Below are experts of layer 4 (counted from 0) of a mixture-of-experts language model. Rows are named router (the router's row for the expert), gate (a neuron's input weights, with its number), up (a neuron's input weights, with its number) and show model dimensions 384-511. Each number is 200 + 30 x the weight over its row's rms, rounded and kept within 0 to 999.
Before each expert's rows: a language model's description of what the expert responds to. This comes from a sample of Wikipedia text that the model never trained on.

# expert 27
Middle and end pieces of non-English personal and place names, often with diacritics, such as Kowalczyk, Chamonix, Bhumibol, Soutzos.
router,217,199,247,198,167,257,228,192,223,217,192,217,191,209,153,177,194,212,225,246,213,214,210,183,168,146,180,274,154,225,208,215,255,152,182,218,160,203,174,219,172,245,172,200,203,241,160,228,191,169,195,173,217,231,147,216,287,155,224,191,144,165,211,145,183,216,224,231,210,231,218,192,183,194,170,190,189,154,182,215,177,197,183,189,226,188,211,155,197,181,199,215,241,166,126,216,204,201,214,223,175,237,192,190,204,242,174,228,245,211,243,174,219,269,143,211,171,168,253,230,166,175,168,161,245,159,219,211
gate0,199,198,169,223,185,225,173,191,169,211,128,141,219,187,158,177,206,221,228,186,216,154,184,208,159,180,230,208,219,166,220,245,215,207,148,221,256,211,232,173,234,222,213,255,219,213,243,170,203,309,217,221,167,193,226,195,214,177,217,202,175,223,192,198,217,213,201,227,167,271,126,199,193,178,200,151,183,219,226,210,198,202,221,152,191,168,178,249,210,180,202,170,247,187,179,168,192,249,234,199,180,235,236,152,208,215,172,180,215,212,173,200,178,214,209,189,242,213,194,228,209,188,210,128,200,216,204,263
up0,181,204,174,205,214,164,184,163,219,215,196,172,232,154,226,144,170,189,229,245,192,145,227,183,192,232,191,190,215,127,196,254,199,178,196,211,205,223,176,202,213,174,225,229,227,201,246,235,206,190,171,212,205,201,175,138,164,261,168,209,221,176,173,220,215,155,158,217,212,194,194,236,203,194,242,210,212,200,214,167,197,196,184,222,228,219,143,115,156,163,228,221,181,225,225,184,252,197,198,237,147,144,186,106,178,226,149,164,171,215,225,181,178,201,221,220,198,225,204,175,192,215,244,143,185,210,192,210
gate1,158,244,189,148,239,189,152,212,201,204,173,199,229,208,218,172,179,169,249,192,179,200,161,236,198,183,163,217,199,170,265,228,211,199,181,166,97,188,183,187,197,206,155,179,206,202,149,258,176,201,239,212,210,217,232,229,209,118,181,213,219,212,221,246,158,127,189,218,178,175,186,196,165,180,213,220,208,132,179,260,230,176,203,238,228,210,216,192,215,170,199,181,212,193,144,236,254,248,245,175,203,214,233,160,183,178,178,142,241,182,166,201,189,178,238,220,219,215,204,171,207,138,222,196,284,168,186,217
up1,140,191,189,204,226,239,243,190,211,235,142,173,231,183,224,227,201,250,193,200,207,227,171,162,254,223,203,213,205,209,190,239,193,229,191,259,235,204,152,181,196,229,220,136,206,177,229,166,192,226,173,175,203,164,247,201,263,153,243,257,254,220,227,234,197,219,147,157,174,196,247,245,192,133,211,172,167,230,207,120,161,206,156,204,176,245,163,238,246,200,196,182,208,188,242,229,154,190,181,203,193,163,225,221,158,194,232,240,281,221,174,169,190,160,189,156,211,196,202,184,243,213,172,178,217,227,218,221

# expert 29
Month names in dates, and opening pieces of words or acronyms after quotes or brackets, such as (P, (R, sp, fl, "M.
router,128,179,168,217,157,178,194,139,228,183,246,195,225,232,131,210,224,252,170,215,231,173,219,210,185,171,125,224,245,238,174,219,177,177,204,228,207,216,179,217,193,213,140,187,158,240,177,209,194,179,218,175,183,197,154,208,249,186,212,126,184,169,202,231,198,207,229,215,200,183,211,196,165,163,211,185,221,159,246,232,200,200,222,189,167,190,250,206,220,167,169,164,183,226,198,211,231,205,192,178,193,207,141,221,227,210,159,204,219,222,227,167,216,183,136,180,191,185,197,254,193,185,164,208,148,216,210,201
gate0,199,246,196,215,185,196,196,125,258,232,163,170,253,214,208,185,167,196,237,188,204,235,228,262,176,186,203,224,229,180,201,205,158,167,184,177,218,217,158,210,199,215,188,180,218,188,206,232,223,255,249,171,183,197,255,222,180,182,174,172,191,212,236,152,220,197,168,212,221,152,213,184,143,213,213,210,160,199,211,239,239,208,211,194,226,210,182,211,187,189,230,186,220,200,191,168,243,197,204,245,192,217,182,177,212,224,220,193,187,218,154,185,179,167,155,187,210,181,269,235,183,191,233,177,230,175,147,191
up0,206,247,215,193,200,229,249,187,233,216,228,189,194,189,158,196,214,161,203,183,208,206,181,227,253,179,213,244,244,266,224,180,157,139,216,230,206,181,169,187,189,191,182,195,215,195,131,208,227,275,236,229,234,199,199,239,198,200,189,203,240,185,250,156,262,203,224,200,260,258,213,127,144,212,208,206,155,117,206,213,226,158,211,195,216,179,181,182,219,171,220,229,208,224,212,192,230,201,188,204,185,215,174,229,220,209,208,227,213,253,143,168,156,154,136,177,217,160,244,190,156,197,201,197,189,189,205,259
gate1,207,157,207,131,202,142,231,172,204,237,202,188,179,194,198,228,216,175,230,167,245,184,198,188,137,137,179,185,190,215,196,207,223,260,206,229,232,181,215,262,171,178,239,157,198,194,207,229,288,166,194,206,178,186,253,211,244,236,153,145,211,226,183,163,212,251,200,162,225,173,217,228,187,179,281,222,223,175,180,173,176,224,227,204,236,169,200,258,229,202,237,161,184,175,211,173,213,203,178,211,100,201,150,227,182,200,183,264,196,223,176,192,188,233,212,225,167,189,199,145,230,202,197,196,196,130,210,192
up1,204,158,178,126,145,165,198,206,201,217,170,236,193,213,173,192,197,225,234,183,201,252,171,171,201,126,212,246,233,249,183,196,233,164,231,199,182,178,193,205,254,216,283,241,157,213,204,209,224,229,225,176,201,194,207,253,200,227,169,183,177,216,190,203,171,208,172,225,183,192,161,89,181,210,159,206,165,166,216,219,133,200,127,184,197,156,136,168,182,192,238,154,231,207,170,248,172,211,240,182,199,255,211,217,179,241,180,212,252,160,174,200,225,228,212,201,206,237,192,174,178,199,217,237,231,204,224,216

# expert 22
Articles, the, a, an and to, plus possessives and modals like would or could, opening a noun phrase or verb.
router,141,165,257,234,217,218,148,209,254,226,155,229,212,184,237,223,185,237,208,193,214,174,194,222,161,199,216,240,205,219,225,253,245,160,181,283,232,159,182,211,156,245,154,174,178,200,213,204,216,153,213,169,183,238,152,251,201,194,193,236,186,164,238,201,181,183,216,215,141,199,209,179,249,201,178,186,232,176,190,263,191,196,192,163,176,171,227,199,218,183,195,211,212,166,215,211,217,166,177,183,220,170,190,181,194,231,129,198,187,192,224,150,218,231,235,200,242,157,178,215,181,180,187,172,220,191,209,237
gate0,192,210,174,193,232,161,196,209,198,243,237,272,234,166,207,222,255,206,159,190,237,184,225,256,179,207,208,229,241,166,172,216,171,209,242,199,232,233,213,222,208,214,232,199,181,242,137,190,230,221,261,226,177,236,228,205,170,230,164,217,215,239,202,252,191,177,167,176,255,221,199,196,214,188,242,177,183,188,164,201,256,161,225,210,178,189,146,147,251,152,187,145,157,204,174,185,234,185,220,195,208,155,185,211,207,176,204,211,240,224,223,160,196,238,248,185,198,194,162,163,216,203,240,143,159,197,151,216
up0,191,207,195,213,196,161,220,229,219,248,207,206,275,232,193,194,173,250,208,187,194,234,148,196,221,190,158,197,212,183,184,254,216,192,200,175,196,192,199,185,173,156,204,203,202,231,169,159,192,242,188,196,231,190,193,225,189,205,193,231,164,201,163,152,135,208,209,194,257,183,156,250,157,191,211,198,206,182,174,165,144,196,251,215,238,142,180,183,179,157,181,208,187,215,186,217,153,229,211,263,224,180,137,172,164,207,185,215,192,159,179,245,211,162,217,168,182,178,202,246,168,238,167,225,201,250,206,224
gate1,231,262,225,206,253,216,201,166,195,184,187,243,118,218,212,207,195,229,175,258,206,181,180,226,279,173,224,204,160,261,207,208,167,218,197,188,212,194,248,186,175,162,204,178,205,186,239,173,141,230,215,203,199,197,204,232,163,170,223,207,245,174,121,208,155,228,195,165,198,240,213,220,202,166,251,196,258,181,221,226,233,183,203,197,175,184,186,171,236,164,207,161,158,227,237,210,198,209,249,186,207,228,241,151,152,115,135,222,138,189,194,135,237,206,221,179,206,202,209,141,185,186,215,194,169,156,217,173
up1,231,204,235,206,235,206,143,209,182,231,231,239,190,203,210,169,176,243,235,177,272,191,152,246,195,170,162,157,199,196,195,195,223,149,222,183,203,150,242,203,230,172,219,203,232,197,196,168,174,157,233,162,220,192,241,196,227,189,191,199,214,243,220,183,194,194,196,224,218,215,211,179,213,152,173,240,225,227,151,207,200,162,167,190,156,193,194,215,144,157,220,188,148,145,189,172,174,191,176,221,180,183,225,175,144,208,207,159,184,169,217,219,221,181,224,186,206,189,254,192,171,183,178,198,221,205,176,257

# expert 21
The preposition of and other function words, possessive 's, and byte pieces of Chinese or Japanese characters, such as Hall of Fame, law's.
router,213,196,236,252,165,259,185,196,216,183,138,210,209,243,180,207,199,185,181,177,256,267,236,192,144,149,207,205,161,251,238,217,174,154,225,234,191,189,207,197,153,228,200,135,214,155,162,202,184,138,257,178,206,249,232,230,222,180,236,227,181,194,181,203,176,167,180,216,194,228,189,229,190,175,250,218,241,139,208,236,208,179,220,129,173,193,243,157,193,163,153,163,209,197,171,168,213,186,169,219,255,226,215,169,231,177,196,217,156,159,183,216,228,209,211,174,231,198,225,216,142,168,180,212,211,209,160,191
gate0,183,278,205,182,192,247,206,228,230,172,187,230,235,155,183,244,162,160,182,250,162,200,194,186,186,246,225,207,261,162,201,256,134,184,220,200,218,190,168,204,210,203,215,209,232,167,191,188,211,192,260,189,203,181,191,234,217,180,205,165,186,184,167,148,257,204,192,214,229,251,214,205,205,247,195,235,175,206,226,221,233,174,230,196,229,189,234,206,246,198,254,188,207,155,160,221,200,201,211,164,229,148,179,239,176,178,214,245,164,205,202,196,199,182,245,246,150,202,127,210,210,177,170,223,187,236,211,181
up0,140,157,231,156,173,198,203,179,183,216,209,155,165,263,201,196,166,224,231,189,245,215,231,219,275,130,201,233,147,212,232,178,247,257,194,200,214,242,191,258,200,231,188,220,157,203,135,206,228,185,153,166,208,219,184,144,218,193,248,206,200,223,213,210,157,216,245,183,212,165,127,202,196,213,205,192,223,205,148,271,265,157,250,202,188,190,246,203,181,225,174,153,201,203,194,167,184,199,217,204,221,231,188,233,169,208,169,196,190,178,209,148,198,225,172,205,241,172,217,209,213,223,163,132,204,189,179,203
gate1,240,176,222,173,216,203,220,185,171,237,176,175,139,253,222,168,211,217,156,162,212,176,223,242,213,217,172,147,183,201,202,198,174,220,197,219,213,206,206,216,208,222,169,164,177,185,205,216,173,225,224,155,217,241,232,215,220,174,238,210,171,185,173,181,194,208,184,208,206,199,179,136,205,119,205,207,216,220,182,214,153,171,162,189,219,189,213,162,216,192,173,192,203,200,203,160,206,206,206,225,174,183,140,193,210,196,203,230,190,165,196,172,208,255,177,125,160,170,225,169,217,200,194,188,225,216,161,170
up1,192,218,180,197,209,288,156,183,206,286,215,238,218,212,150,170,162,204,177,148,183,218,223,235,275,190,230,171,187,287,199,176,185,198,149,164,186,173,188,161,158,185,202,248,215,242,245,175,177,173,191,214,181,250,186,228,161,205,241,183,225,253,196,190,205,161,229,153,184,188,215,190,284,208,203,182,178,214,248,164,137,202,205,251,180,209,195,196,194,220,154,194,198,171,180,192,234,196,244,158,205,200,218,221,247,205,190,118,148,175,221,185,222,182,187,214,150,154,189,183,204,213,238,236,177,181,185,215

# expert 11
Country, state and nationality words such as United, American, British, Carolina, Jersey, mostly after New, South, United, of or in.
router,147,184,208,252,154,244,154,183,230,185,221,200,243,233,167,194,189,226,191,212,213,156,190,212,163,150,165,188,213,254,161,241,177,145,204,232,267,175,195,155,168,215,185,180,212,203,185,234,189,185,247,197,180,275,224,225,224,129,211,187,198,180,189,206,168,156,217,210,180,229,209,195,193,207,239,198,193,139,145,179,213,204,213,164,134,186,233,202,220,177,185,218,246,202,89,160,220,178,191,197,263,251,130,192,232,228,173,188,241,207,187,181,211,184,204,206,146,173,216,231,226,202,205,166,223,195,188,265
gate0,182,161,174,202,176,220,216,202,164,201,224,191,183,247,182,238,180,220,169,217,201,205,202,122,183,173,161,220,155,190,133,218,162,264,200,220,204,223,167,210,220,219,197,225,232,164,283,179,255,137,206,229,163,232,199,180,228,163,177,221,199,201,169,234,166,215,186,237,177,241,238,202,188,174,194,154,228,173,155,171,196,234,202,208,171,141,255,160,207,190,213,184,178,176,170,158,195,216,213,218,265,215,162,197,245,186,133,234,172,179,205,196,186,194,242,203,151,154,205,245,203,174,182,169,167,190,222,204
up0,234,221,233,234,169,222,233,259,183,218,179,223,177,215,166,211,217,255,174,162,148,189,182,215,224,230,163,254,158,211,202,230,194,174,140,226,247,244,140,185,162,238,186,168,192,219,203,188,191,201,175,197,182,178,191,191,209,159,205,240,217,197,197,210,225,201,218,208,186,166,237,187,229,144,256,188,153,154,181,131,180,206,205,221,148,183,225,172,203,205,175,220,269,204,174,189,203,173,211,234,214,219,159,222,154,130,169,232,179,220,253,221,226,250,233,184,102,155,225,205,199,213,130,239,186,195,214,230
gate1,178,198,189,206,152,200,177,243,247,199,205,204,259,231,155,225,213,169,218,182,188,194,194,182,150,190,236,151,259,173,182,201,196,179,178,212,153,173,201,229,253,227,158,164,228,209,194,226,193,204,126,193,265,211,236,224,196,176,234,233,181,199,200,210,163,238,213,172,174,250,179,234,210,160,270,174,213,219,188,203,234,180,216,199,139,162,194,210,216,153,233,214,209,198,195,221,189,174,152,266,192,217,212,243,170,196,207,173,259,182,185,256,173,186,229,174,191,181,212,244,189,230,228,175,212,213,226,187
up1,185,193,162,209,199,193,186,152,174,218,164,212,172,219,211,165,201,218,174,150,210,213,214,202,116,148,222,172,217,226,231,224,175,180,201,210,167,142,154,227,262,173,249,179,164,207,213,204,201,205,166,199,226,244,213,213,192,232,158,284,168,168,238,230,227,265,218,200,169,196,182,204,192,165,213,211,184,209,181,160,259,218,231,251,212,149,199,216,172,229,202,239,190,235,222,257,137,196,158,164,160,186,239,232,201,172,210,144,184,205,260,215,179,197,124,239,168,125,215,242,232,217,196,167,182,217,188,218

# expert 18
First capital letters and early pieces of words starting a quote, list line or heading, such as "Honourable", ===Scotland, Rita, List.
router,212,125,184,215,229,227,194,153,230,177,227,203,201,231,187,199,121,223,195,224,215,184,280,191,198,212,211,228,149,243,198,209,181,198,242,243,190,217,189,206,177,210,189,168,184,182,170,210,166,165,225,151,170,244,170,234,228,188,192,202,210,174,211,245,182,192,247,218,202,200,177,212,172,241,139,203,184,191,230,270,192,214,213,203,172,146,218,174,196,193,185,173,149,212,213,196,218,170,186,176,206,236,161,227,247,177,183,209,193,166,214,171,211,180,202,181,255,194,170,235,202,201,182,187,155,211,159,178
gate0,188,178,189,221,181,186,237,222,180,192,208,172,225,224,193,212,196,182,160,209,180,226,241,181,156,178,184,222,218,160,168,171,196,185,157,149,215,249,215,191,251,254,140,292,192,197,189,218,196,204,188,241,174,215,159,218,193,173,184,186,187,160,223,238,180,191,276,199,208,235,248,179,225,235,209,189,193,241,188,236,219,184,191,176,189,194,206,281,160,207,201,175,167,237,225,169,183,220,213,202,172,177,166,267,157,233,180,219,206,157,173,221,208,160,159,208,169,188,206,201,190,166,152,221,226,179,178,216
up0,185,222,234,192,202,209,211,254,238,179,232,180,209,199,213,200,213,243,259,187,226,189,201,189,208,234,236,288,189,226,256,242,224,221,253,199,152,252,166,241,171,186,214,187,200,173,226,216,225,254,232,195,237,176,192,196,202,195,198,151,224,218,208,188,225,155,192,160,210,176,165,216,166,216,134,201,262,186,222,148,227,273,183,217,288,211,150,227,213,176,230,226,221,191,149,260,257,213,200,211,181,242,175,183,165,191,169,193,210,206,248,145,231,186,196,252,224,167,151,166,196,190,224,184,189,252,168,211
gate1,213,186,159,211,176,207,172,256,197,224,208,220,270,175,219,242,257,200,194,151,159,246,223,164,177,216,250,213,225,155,177,224,180,196,149,140,172,177,150,157,224,164,220,232,162,239,207,236,179,184,190,245,203,231,172,155,182,153,211,211,196,179,208,246,164,221,180,195,226,187,199,181,210,173,180,197,249,232,171,219,197,218,150,167,204,204,145,195,193,209,183,211,158,207,196,197,178,234,155,198,197,203,267,277,148,174,193,161,195,210,207,210,154,229,157,258,205,172,215,200,200,170,231,232,128,181,172,152
up1,197,201,189,265,225,211,209,187,173,231,248,252,178,229,246,226,155,217,218,227,236,174,91,231,199,248,220,152,173,185,244,154,168,227,157,228,210,247,211,181,199,237,220,145,214,168,213,153,151,160,170,222,150,171,242,171,192,223,177,183,173,184,213,181,202,203,189,175,173,226,266,294,190,193,219,134,239,195,163,205,194,200,189,311,234,220,201,214,203,188,211,183,261,196,200,187,240,179,165,224,148,193,170,115,170,231,230,156,199,187,238,232,233,226,257,222,197,221,192,190,200,181,185,204,234,207,218,216

# expert 23
Quantifying adjectives such as some, various, many, different, such, these, plus pieces of words after as- or trans-, like as-ph-alt.
router,161,189,209,226,171,238,149,198,235,147,191,232,210,261,202,153,189,183,121,163,185,208,195,163,168,181,209,214,195,214,184,200,206,170,216,211,235,188,176,196,164,239,156,224,200,169,187,243,187,181,233,169,190,209,159,225,232,193,221,218,177,196,218,245,182,187,207,204,213,208,188,189,180,219,242,215,241,203,172,212,241,163,213,169,175,164,214,177,211,204,172,178,217,205,195,171,238,184,160,162,232,229,172,219,170,249,136,194,230,194,200,193,204,207,209,210,202,219,168,208,231,206,194,177,233,246,182,207
gate0,169,243,237,197,243,251,204,185,168,170,213,216,200,221,228,197,220,189,210,192,155,243,207,249,217,252,181,174,178,173,224,140,159,200,198,162,216,203,190,215,212,185,172,196,192,143,193,183,182,190,208,239,199,296,220,220,255,192,225,236,225,162,217,170,186,214,176,152,177,244,192,233,191,167,193,262,188,269,192,189,156,193,170,163,224,159,148,146,173,239,215,269,200,224,201,190,203,165,181,249,196,196,193,189,190,181,152,188,155,190,227,187,242,249,196,192,197,201,177,216,233,187,194,180,181,224,184,194
up0,210,185,203,259,202,166,169,209,236,183,192,166,219,210,197,224,206,200,202,241,277,176,217,243,166,185,198,177,244,289,189,233,198,187,197,188,195,139,207,155,190,162,187,168,176,169,208,220,222,117,217,154,256,181,175,237,207,200,191,148,183,235,220,240,184,185,163,134,208,170,275,211,183,181,205,247,210,215,246,212,209,240,201,194,200,227,193,155,201,247,229,118,230,236,180,167,181,193,202,187,159,210,212,144,213,257,239,231,225,145,218,221,244,187,196,196,182,234,231,192,211,191,225,178,176,157,194,223
gate1,213,203,215,214,209,187,175,202,199,184,147,225,163,181,131,207,185,179,202,234,189,202,205,218,172,179,216,157,186,174,192,198,230,197,173,160,211,260,181,219,206,274,210,205,261,214,206,246,222,176,225,208,140,293,184,174,188,214,199,189,216,185,219,233,187,222,175,158,171,164,178,180,208,228,251,160,158,207,139,240,203,163,122,210,198,210,231,189,283,239,165,222,196,148,198,215,261,220,203,200,258,167,221,176,192,295,188,160,151,205,233,223,164,188,180,183,160,217,206,210,214,156,217,253,197,195,175,173
up1,225,250,219,281,210,194,195,195,219,210,220,196,212,151,183,205,237,158,219,204,289,234,181,205,197,187,205,217,217,181,241,172,194,218,185,218,205,164,148,204,192,163,216,234,217,191,221,202,205,176,177,212,214,172,197,205,203,201,191,197,183,243,233,179,181,182,220,177,230,269,251,270,191,154,189,210,182,191,225,186,201,196,211,202,259,234,150,198,210,156,172,215,199,232,202,198,221,284,166,233,104,264,234,180,251,195,227,178,178,199,247,176,230,168,223,181,243,187,177,168,196,169,192,218,213,216,199,225

# expert 20
Newline tokens ending list items, sentences and headings, plus section markers like == and ===, and sentence openers In, During, However.
router,193,201,227,188,171,209,246,209,208,147,200,205,203,250,184,199,172,190,171,191,203,210,177,196,204,210,185,245,205,204,201,220,164,179,219,230,222,185,166,242,198,215,198,249,181,160,137,230,185,207,196,194,216,213,165,218,188,189,206,233,160,194,277,200,185,213,187,223,181,223,191,167,158,170,196,176,257,195,230,225,163,210,267,191,150,166,239,176,207,181,179,193,139,231,191,184,212,210,229,208,230,226,210,217,176,197,153,158,198,195,181,209,269,235,189,164,248,199,266,250,237,178,197,186,179,192,235,177
gate0,155,196,220,170,187,221,228,121,210,163,236,244,202,248,215,191,157,221,159,155,155,215,199,219,173,145,168,225,230,220,216,242,232,195,138,239,168,193,209,221,180,198,192,228,221,221,192,247,179,231,207,195,178,240,189,193,166,217,237,166,138,215,158,122,248,234,188,156,189,212,231,157,211,229,167,276,173,223,135,175,175,179,197,206,182,245,193,233,230,186,229,252,165,284,206,220,190,243,246,175,226,239,150,218,162,221,196,199,217,197,202,200,187,197,180,224,216,187,232,202,254,200,181,192,193,206,170,202
up0,177,219,195,210,236,198,243,178,200,214,166,189,200,156,247,173,176,159,185,143,185,182,223,194,187,212,141,233,233,215,225,211,212,219,208,177,150,226,207,203,191,166,238,226,182,204,155,173,209,198,192,198,208,203,186,178,228,270,188,165,203,192,185,155,212,221,144,128,215,221,166,129,215,194,205,176,200,147,178,203,196,139,209,181,162,195,202,193,223,96,227,201,148,199,157,189,191,203,189,153,225,209,111,199,188,213,199,218,192,223,221,220,234,192,181,203,175,195,185,184,231,272,195,197,193,209,171,208
gate1,203,251,241,212,151,246,235,205,195,167,235,246,206,160,181,165,175,220,158,280,204,228,187,203,207,202,157,269,214,229,176,218,168,202,203,149,175,243,181,213,250,162,174,211,220,167,237,185,255,218,221,190,211,194,190,201,146,216,197,222,263,209,205,203,187,187,195,162,209,202,209,205,192,194,236,194,117,166,197,185,176,181,174,159,185,184,210,180,161,210,178,223,216,265,211,210,244,191,141,186,197,173,206,183,255,203,202,233,222,213,205,233,212,246,217,219,253,160,212,254,250,191,178,179,202,173,189,199
up1,171,224,260,205,146,180,239,167,197,189,211,238,186,200,196,190,172,198,159,171,207,241,192,216,176,197,119,271,189,192,178,174,174,223,188,190,205,230,221,180,196,226,209,208,195,172,235,228,224,219,189,165,217,249,182,213,128,242,163,156,186,198,200,191,220,219,223,172,177,185,191,142,234,181,239,197,192,198,228,156,181,192,177,157,227,248,193,197,177,196,238,232,158,236,201,194,239,162,184,233,180,185,179,205,245,243,176,158,177,207,231,198,191,248,141,195,241,198,213,270,235,244,211,186,201,201,237,210

# expert 1
Early and middle pieces of technical words in biology, chemistry and physics text, such as poly-mer, ap-optotic, electrom-agn-etic, recept.
router,170,187,233,171,186,197,221,214,199,162,212,244,166,241,186,145,206,220,189,204,224,207,223,152,171,222,169,191,177,282,230,210,199,175,207,262,201,127,181,259,127,218,201,180,139,175,189,225,163,170,212,158,201,189,204,224,251,189,228,241,158,230,242,156,162,210,209,233,166,244,220,126,201,213,195,175,199,162,207,265,224,190,223,262,211,174,282,146,255,195,163,177,236,210,230,219,197,149,210,156,202,256,228,202,213,235,157,165,205,203,211,210,193,223,219,167,206,207,190,220,233,193,186,253,251,185,173,183
gate0,205,209,193,179,226,190,165,192,200,191,218,225,218,275,134,168,206,183,206,219,152,217,224,140,192,146,221,224,166,236,222,224,217,229,182,198,212,203,216,206,172,231,168,221,203,229,168,262,204,201,208,194,248,230,191,205,205,176,182,202,218,212,212,197,197,163,196,237,186,218,207,171,231,200,201,202,231,179,240,223,165,119,198,216,176,207,195,196,243,151,220,216,236,233,199,216,250,194,195,157,243,243,249,240,192,199,173,245,209,183,185,178,180,254,239,179,221,190,180,211,187,144,235,228,265,227,213,118
up0,174,225,182,235,192,190,182,178,177,199,206,139,195,191,224,165,169,212,217,160,240,147,241,198,183,220,137,209,201,175,213,190,195,263,167,187,166,212,102,196,172,186,173,176,182,189,151,220,223,190,162,164,209,220,207,190,241,194,230,231,266,228,192,205,184,235,242,197,211,162,184,193,247,183,214,256,242,201,229,170,211,278,188,231,243,245,260,218,249,206,221,216,251,229,220,195,195,182,158,180,161,191,180,180,173,207,180,175,153,220,182,170,177,208,195,220,214,215,252,172,201,163,185,207,224,228,250,219
gate1,163,195,206,144,239,163,214,151,176,239,238,202,128,246,154,226,212,225,221,177,230,181,184,228,132,214,191,190,185,191,242,176,200,177,220,213,261,160,187,237,194,229,176,174,213,220,191,229,176,157,207,182,223,207,180,171,233,216,199,223,196,228,232,174,194,208,205,182,225,239,167,179,158,213,213,193,184,225,199,190,182,175,182,264,172,172,142,205,179,222,198,240,237,242,155,228,215,191,159,229,190,213,205,214,179,207,207,213,245,184,234,197,197,179,224,283,160,167,230,113,160,212,224,169,162,223,228,173
up1,172,244,196,212,202,223,231,244,241,187,201,180,201,176,143,254,198,201,155,170,246,192,230,203,233,212,218,219,144,180,170,211,190,170,192,231,160,226,213,150,223,192,177,182,271,203,223,179,154,174,193,242,170,199,222,210,218,224,192,166,158,219,173,190,175,170,169,196,202,221,234,203,217,268,208,196,215,242,218,244,270,193,219,172,223,190,221,226,185,209,183,205,191,184,180,209,142,252,231,184,196,184,249,199,186,188,207,222,167,195,160,243,243,193,154,202,216,210,179,181,197,163,202,192,263,216,176,149

# expert 31
Middle pieces of ordinary English words split into several tokens, often after f or p, such as bl-ogg-ing, far-c-ical, cont-rad-iction.
router,152,186,222,251,189,198,235,178,181,172,220,219,223,232,201,224,207,183,164,253,162,183,221,265,186,184,172,189,219,211,185,225,162,172,176,202,234,157,147,219,162,232,194,167,234,238,197,232,159,259,282,172,205,177,195,234,232,214,204,215,141,147,205,144,173,244,167,199,192,179,174,208,204,186,208,206,227,174,187,191,239,168,225,187,193,181,228,210,192,156,147,179,176,194,226,205,193,193,208,200,221,237,151,254,188,165,194,253,218,195,235,242,198,217,211,185,222,198,149,278,187,190,164,241,183,168,188,185
gate0,246,218,198,211,158,205,240,219,265,196,203,195,226,245,178,202,250,171,173,180,147,179,224,245,218,182,220,216,215,229,210,194,237,265,219,263,189,206,163,219,179,202,180,225,244,229,205,241,231,200,162,218,235,162,191,262,238,138,219,204,190,189,190,205,194,253,216,176,156,193,147,156,182,168,165,209,218,154,211,144,208,153,189,143,176,217,212,224,267,187,189,192,177,206,224,210,203,178,172,203,197,184,234,212,186,192,152,178,210,238,157,168,215,242,225,187,199,226,278,214,217,192,136,177,230,208,154,208
up0,203,203,169,206,231,226,176,197,188,207,179,188,174,208,228,166,150,221,225,217,300,199,168,180,113,232,201,214,205,169,238,227,230,160,250,152,158,260,226,216,192,172,191,215,152,177,197,222,171,212,195,142,182,225,159,134,217,232,228,219,204,215,196,188,201,196,169,211,212,216,203,266,225,226,232,224,148,267,197,213,201,239,161,250,213,189,196,196,194,205,241,232,220,148,188,238,174,198,200,166,230,192,175,209,197,200,201,271,174,188,226,206,193,171,198,148,177,190,209,193,178,239,264,175,154,168,242,148
gate1,190,217,179,183,220,218,191,217,192,242,188,192,203,190,161,210,165,189,248,213,206,239,182,267,185,215,235,211,204,220,226,206,162,156,214,179,210,154,186,233,182,136,169,167,212,184,170,143,169,193,195,200,187,187,149,199,186,175,239,224,243,144,188,247,194,184,210,230,220,232,143,206,154,233,167,175,179,177,190,206,196,188,101,234,201,167,204,182,220,220,266,171,186,224,191,276,207,202,230,208,174,162,169,156,196,211,196,174,185,194,203,180,213,132,162,212,226,174,227,237,187,235,185,213,191,144,196,202
up1,165,159,258,277,164,180,161,213,166,205,141,150,232,258,192,187,234,221,143,240,219,203,177,230,169,167,221,206,209,173,202,153,209,214,217,224,193,187,202,189,178,184,203,189,181,200,198,230,245,215,179,181,257,183,281,244,226,193,190,223,166,234,174,155,160,225,195,198,214,168,267,170,194,171,210,218,191,215,194,195,197,162,239,260,227,192,201,166,196,165,172,195,237,173,164,196,210,208,231,222,178,189,175,215,138,231,217,215,238,196,220,247,149,201,246,264,254,171,243,197,190,203,216,234,232,132,155,241